config = dict(
    d_shared_expert=0,
    router_noise=0.1,
    router_bias=True,
    init_std_router=0.0114,
    init_std_up=0.0227,
    init_std_down=0.00484,
    optimizer='adam_variant',
    beta2=0.95,
    warmup_steps=296,
    dataset='wikipedia_en',
)
Below are experts of layer 7 (counted from 0) of a mixture-of-experts language model. Rows are named router (the router's row for the expert), up (a neuron's input weights, with its number) and show model dimensions 0-127. Each number is 128 + 32 x the weight over its row's rms, rounded and kept within 0 to 255. Numbers have three digits each.
After each expert's rows: "gets" lists some tokens that make up at least twice as much of what it gets as of all text. This comes from a sample of Wikipedia text that the model never trained on. Tokens count by the router's weight.

# expert 12
router:123115180178172106123119175150071083109068121131098175104156110131117162119133100166154124143108160210138134171148155175130156115122159177133071102134115130099120169153096123123157151202147079129138121108108104100087078126190127017111117090104138067091152145141108086113138137129134140102117181116155173120114126146141151138070130130114111198175106139130160112081144103116134123150235
up0:119108181103133146150098048096100110094130169087193154124165095104111104132132151136126146097136128107147173119082177093098108106170111093149142170076077129135165149084158187114113135180120150094130060130154078108104150151102151139090106122115082154046113159137078148121160140141119125084115121173109159065134159121094098153151150143094155162150095123133159100157148142119143148165127
up1:127073172077117116162107105137127136167139170124169080161180128120198196148054083129127122085120140106059155195145080133097091157124149105124151200104144088141120073144122124150107126137111126080075103100142122164114107134116153136142133161145145176116183159162148119121105102131104158122182178138102144128098145121099159106116116094125196160132153171187091129110163153153151118143130
up2:038172139114169087095114114132108120060092102187159133117135055133111152062103109153108121137143187135157144156147179121132144177118067111118126129108109129205121054133107099143107113156100096160106168130127137166164134108137107134085101116098136096116147115109138154126122139094113108149110142104106195130160177085133113089130075087106111158120119142107113054188118125087156120153147
up3:096134116122083119160104143017162127118097144139125112136146124074125144148106109146082084153197151099147098135163109071042087139148100116153102144114099120149154163153141129105136088152121140163079100172141094162106075126119123134058109195103110087111144108104069133136098138115177088096147138166125157093095142156115183190122195135130156108131159108105142120153112100142117146122159
up4:099148105144121163111124088147176145132132177102108151152142099126133091134141092082113130105193127107143128129169105077083146195133133083105058136085123069174138175115053127127101133070124141068115086127157143122133150145087143159083066163112082157103152085116147103117126093171119164143093098079132124084083194135113055149181134107155171109075125083160151097111178142126177142152135
up5:106074168122153051176120078156120089146134171135104082174150072157136132153137194162126141193131121109044096155123117063075154085110118120134144102125107064120083128061110121169161088165117119191127105133123084175109110110127162119108055152095139109076152114140094097143095120178148149156153149090131112128119149099108108113115173160158152122158108153119187093083185080188110170132162
up6:113168072113130084080115116124136120126159148122105112123179102147072155136149115185125146132086140132146150119111059089163205132116127112137147122132142088098135132147184092089120141136102154103124080105167148129116141132098128095155129161101152116157076156111078129090181132104123088130132102050125160074106169092147122127102133129101128104030095103149157104153122145064153127115145
gets: " the", " of the", " The", " in the", ", the", "The"

# expert 13
router:090142149131094120145165105142144126170090054093106109118134159110167134080162140159063111128099113140128143114132184118133155068103169118171094122070155128120124037128145169130189128146155092138143085148113126217156067085124139101106115092106183102101103108134106133140123076138186146184129108099200058087138085166082148143116089156141131156144183141062063142116116165179119162121128
up0:102145123086027109147162123125130071092118126136078116141044130101159077137175096140084106113084145083118138145115180158145127099216113167159103147082122077126145123147164182102141124127180113106106081137121104216133128057109097125123125079095161137091176171141112118112142129168172172147110178110143107113123132109066137133145074199158131111152151120071092124160157182171128109128155
up1:155098102161138116143135158115133111124172100110094102157121128106121177108118101098051158166121117221166181150131190094116129153165118073182118143165116163166170097174107172087119175121190103132132092095131092079030105112112126049110124146121115070107180054170093066137157096078165122109150137145111141117113149109150158072134178150171198110175087060139142120124173113128080152172146
up2:110133091079126122185140114142122108104117112132132164120126088087171134161108151155139124124222099152112101134148160113149182055128086118084131126080108172100121092120112152089097168139109097129091184104142179133113073098064060127182113209154167057143100073146155066134175135153136167135131110119141108128113114165105112177177145159053037147126097086041174158132137137144162111087187
up3:083120149122158133160179129116125139116206180110163128111079132102173163096196135081101092106074146130131134126152186074133138101171087112135142153099184141092185115088126165079118079062128097175110127096147126169181051110159128140156151130122121104134117118207128041115120096141085133126102108138178173145061134155066117140181135164113121133113125111140152066121133184140148109149127
up4:143171118134099172113110124071171097157101155154164126155145128195105122148192140085068113147124143140149086102131070083134154158183135100144068095144137140096162144126136167132119129152161091156128165112155142136121156167115098086110060184094090078130102089188151154130108095141092121121149152147144124097091132096159134201113125127163094123130118119178143183093052137159165174068119
up5:092088159114072152178098150152109095164170151139102091188140182098146117164111132125136094119103048164169128103208111098131184108141161137142170089113117024136157138156136126142134137164171162053158106124142103101132091124110122099125144132097145154106149123050175145128095069168154121165100108097153152138122152090122200144126049188138166069126161174080130114110078169179102126103157
up6:119183180156159119158162112120077069105165169109156183117155136057091117078105129136101081090129107211080145204136095142126108119140153089157144136110117193113108138134178192123138185090175170064096166114160132149203093181089045120159125163120153118128053107152099097120129119109147133165033194107198170108118172125125072121121148110129121101185129121195119088114095155117146137106095
gets: "o", "i", "a", "u", "e", "y"

# expert 10
router:092146085193100183125116135106124131124161174113182107148145055070068143079143157091124141053123112134124143179093121110136180139097118106165113141153104111124104165086131095104132129086150149132155140128080085101139170107122097141091150127143117131135102134124117122151170012154074127181102151142126188121133088090127109153174095114148089108138165100158182140125141106140129116155062
up0:098104145113095163203146118130112154130125147118110099129154115148115153092095096128113114105154122118070163094152159113112090148173139167146069116109167108127121162134116105181121162112160119093086109093098137093137137089151149126155152092137111117125102127131103124117102125188135183140197155119149082156144128075140106130128156090084131133077102183061093104115106163102145124096120
up1:055138126128125120122077115057172149131119131149112134124164092059106124120134091121161142155112103149054072112138139050094133138101138099152092111196156148093165126131177139105138194143107132104149125121179187137122083074123108147140119178137108116086097115153086141097110113138158160107123090143181155137104096189156143146131137125188083106152138105136121083169101160142158128153136
up2:166118140133110134183128108108139106096119134119130072121117105174108146108138100104113101121110119118141138076160101094089169100137064171093149115114109124164172072163140082157122150115119168176129167126093128158063138107083176112128153167118155098069181065141155085173114126172127097168064151148114186162162122152120130127087188099147134148156153127078178141162153166142159132153143
up3:128143164100151131101175144110125116133151068171132108139114108086141074117133113142155132122162156114129124118104114140072151107137081127110105254084088135190116149112128156135052114136145090132148200099087132091108104122135079134148164191138165086131146184111148143064142115130134078112101105133107121099138106132197142139134148182136154081168092110106153133114142101173100134102139
up4:173096119142139122115125128125160128136177147146065155130100133122142153097128149117153128104111148094164069169131115089087121149171141135136087084149080068116116109115191112124111150118148099115060118112075124108065163103135150110132117203092081076128110076095119141116124100126156124167091106140070099140117129103142096153134195166130132173132100148131092082101177141143136155122144
up5:079052140136138118164116069154148130118127118127178116107098111097182166142126180094102133077108093113107155180147149083113143157150079165147098154119115130184081140162181111134113157145094139143199112112169102105106103114047111094108147167099155057130148135129139072075130086151125056137121083130140099110146069123106171103121107077132096089085099157122167094057136156142096158087132
up6:069098165107167199102129137101110142128157137118158164141142093140116163119187161151167068138123129125127131177091128054103198152135168160098145121143135120171119101140160123109163123113136137106157082139179149176150100053200096096144114140125167101099120161084109133084107110116133137038155084101098135153100093163103110095059160159092168065165172148107179129134195185151172112125162
gets: " to", " for", " with", "ing", " of", " on"

# expert 15
router:139168133113104169135101139165116171105132175086150130112140136074141155149169141167115138070177124157030124168076140122138148183120149154181134155089060078128148180078124196106153084150100168169184155134097133104079149098119182120147115114220101095132123166174154171120141061062083156102090087137103130093190109088138127134203141114129124142077064186147055101105132117106155167112085
up0:116151166154113120205041161094125142122101148202130166148121094154158154120123166097164099195115114122051154105148074144138156121135145181108096152096116097146161090059135108133164117158109070092210072130118154154086103125122105115115148133080176075092121083141204117119102075125112075118088146120114186132147125173166117144090116144142158139093111098147159165137216128154164156152181
up1:138083134197119174140155098125099065155169094160141121105053138115103103158165089093101114158128086117154195173226137156101125181100114143165154114105119116095106147173078116156142151112138165187149150117172111144109149071123132186053163106083110136077145087128160120153117113110135140155121122096109174141118119120187208150114067166135133054097108091121100141145144164097119158124145
up2:084133139111135142114144164104133099117134121131071095133116116155114144180166154137158138124108163163159091147182134102098185186146122133091174102059153150188117095112091173139181179071114114083123128124121089108132137144171137083140111124095096131099209166117197120124130101129148106100097111121122154164079176091128098138156198155120123102140117119174214080162174095104171124113151
up3:150126162131114079171172091150188107119113159104139065136116124161086148111125094117135120096132184123191154151170136089125122116127125107128102074166104140204162106106127095090134109125124135162152093144101150115144105073138194121084087105134154094116160153135130118127081075079139150116162103124165112147136062119151103167112107098069105128186095074117131154132107149079154107142132
up4:141093174148118084171111157104180142125094105131175083145130059132171128184128110114139167094132162094142101175131156089083107146130105120088118185168168134169078069160149155154093130156076099151129107151166055116047099132071144051155113180125137075217142088138111148170108115204128073149080149072065110071122077102125157135120095082151134122111156078136140150075128125154120096128149
up5:153119093113161071127138064154143123035125082141162145149179092165173158133105176125148093174142127091109103114106132065118137126124099131148091129148141118129150074089052103137128146078141152102080091143132140141148155087077101115125179145160100136151157092171189102083129102125122119128161135106081075129139104178097130166128150108079202160094151127122117082166135210113132094106133
up6:136125114163132151179109134118155176088122110143102098119165087122096182138117122160162135100156115127154160124146134093081111152157090083127121145185127141110141125070179148131077151142097103126133155118145097134089145163157189070101090122111102141176088092105221163111152097121133089117109136127126109118117093109141157178164160096111092141147172172208136127168115116162094213077131
gets: " of", "ed", " and", "ent", "est", " a"

# expert 2
router:135093150109142153120128117064094069086100145125082138086094139149066061086186121135148130080154139143074149078132117129170095080130126164154137127126123158125150140154114121132142158131127094104132098166169121113150069139153133140123138063106134155108128153181115132051097167124117181143136183095152115122149133161094098132116131124077125123152112074109107117110115139098148154178164
up0:118210140106081128095086133160167120092087095143135058147127113059099148085109147143111102087151146132150152116061152116140123180177102098055157192082125097131149156091120101081144188120142175065103092100133140106095089183113149132111128105125115113153168090151117112149148152162133118154130082161128096081163135180206113079104118192176133079129176121070124115139117155109079139106148
up1:086106070105117141158104124098177161032107137130135043162148114163120093093163045107152090169114148072069143124139106109080143132167151082126205105122143107179176093128129126101140087111144153108133087128109083129089112083128115078140120157203111087169105105089154194115122135107154094179160162123081189081208156098130149145104114113109100137071160098157128079104107134077083118146114
up2:153121084131169060100104094124121131110085136096118111115124115112207124094150195091158124116077171176125164106202110144151122121119106086085127123158117096142103133155099147079102172134094147123114071097118146145171072145058152124111099148182145131133134137099158108112102084158194100113223183077107101119140102179114143132060092114150075143046163095127157161116135198134110086144146
up3:120139096137049128142076106127092126161171148160106163165073113131093110189128140149112069129135143152104074125196133122102122117134077078142081181095124048169111130133129137120126173088148075085157099096132163133114128162123138120151170145175092090175104151104116124126141143169127080146161107102127114158050092128165131083091147126179122141174117128081097135189153155154078126120141
up4:112135155139068132175162063106142087171119052099099108136171121081099129152163144175145072114111111084091152133143153147079107069198078130163149147128136140205151111104150166073168148136147099134091092124171134119144136130088112145076139121087080149105105135152152143132115113112109141141117114144168131136198154082149162155082145066137163141162222151099069096109097159172148191152191
up5:103155171087185158115126110148109157107104133163095078140137098152109106139079166124176147114129205117168076138155208099110132139147116107163144158170037168151081115141142108139135108115104118123138083131151128106097109094074092124102121091169157100089106125145077157114106083132104124101074134085142123169087083128118138107150120167153122139083151111120124052146110076153103143097136
up6:133149149141072132148154085111137099148144160213199167148122117154128103152152120130110113089160106143099064167174155139106092083107134132199122175080135095157137140147097127091125117103161127108171098110110212119112168160102116156085176201166102050159169108140138127085068110133172141114153087074140148154102133139131142127164195123162093105146178139068127086132115188110132135137193
gets: ".", "s.", ").", " |", "us", "\"."

# expert 11
router:127147123159113078160096054128124104078102103116146049091116124172126089132090107138136178096076170095135080127133086109088148099106147140020139142102087095077098168087124098094121083112083117113117140117117196128180087082103119111165108119088092158139137127097118126181093187108151065093149094139178090166137126158130131123173144112145087099127143144143078087112147128105174153117112
up0:145078150115126178102120094187136149136076112190074077146085053117153159121162090082173084162128172099131146141109166131157078141118149122132087145153067176133131097128134139168111127147125080161122130148152127156151134171112178145088104141107138151142148168134177114108167118098147157083142109117115147119174167127125181104162124158159167063187163149139153052138085121179101080064100
up1:138107127101175180125187159096140071095184151153127159162086169141141127113147140099132107053143139148134082178136149132069144141176098124143067115090107137131116137132129146103143110089111090127117137108147094082151122073079114129155107129132107150145170181164174128073141115163095060113120163137181156202076138119107090149172089071093133102134089096133101121109143235137130107128143
up2:162206135159148167080108143082121166106096170148097114095095118184144158111154125147076083109074164150145090116094122118135174153118174082188108115103207097198127110133149119102114184096144102136141111093146098104104152126132100114170181119181157112127144189115101129098142123156151120106084155109093205154117099153158179121164139103162151140124131092144139099128134130138163112115147
up3:138157192097092130146128135101167109139099140174103089163143108161125133150140226143101136111119127119092110145080116120132130167081048091120091136133187108092121141110115090176147167141192106104148198091103168174139143096108106104160124120168177141137125101129177141091087144208134137150196110043140137131163120133144156145147110101125103128201086152159129078057051131078128102123130
up4:089136144118094171074148096166086147160132101135091135088073071126135179104193106141167142130128118127102205102160166098145166153142086174117145125146054119123122154131103121064073114123150124099100128175141155085151153149125102151101074126128107103158142117113156128063171121124114126101150124136151113084179161117115243099137115137102157087175126082172155081136048135145137107129152
up5:107105137112114222153105144146148115108113122153143141170148052125116123097148144120135147108080145143122176174126117156114133132150117080136220154128109143174169114137125107084129157087139106117122152068158120118151183175155141138070181141142086058107122117184142177109149068113154133150131165137103136074160117086170120182146110151114126092093097064179157092106170113138111117035133
up6:099128150113109130113174135057156207095108064099127147140154074148121109081213116115141164186102142135130168148176162100062113165105135107138080086201089106139107143109125141088152139117104131128099170132189090144140109117149118117165110113110080047144111130144162127132239097155067169153068190105170180119145060151152155117081123112085164080157131147150136121091075098125128119172131
gets: "\n", "\n\n", " | ", "| ", " ", " ("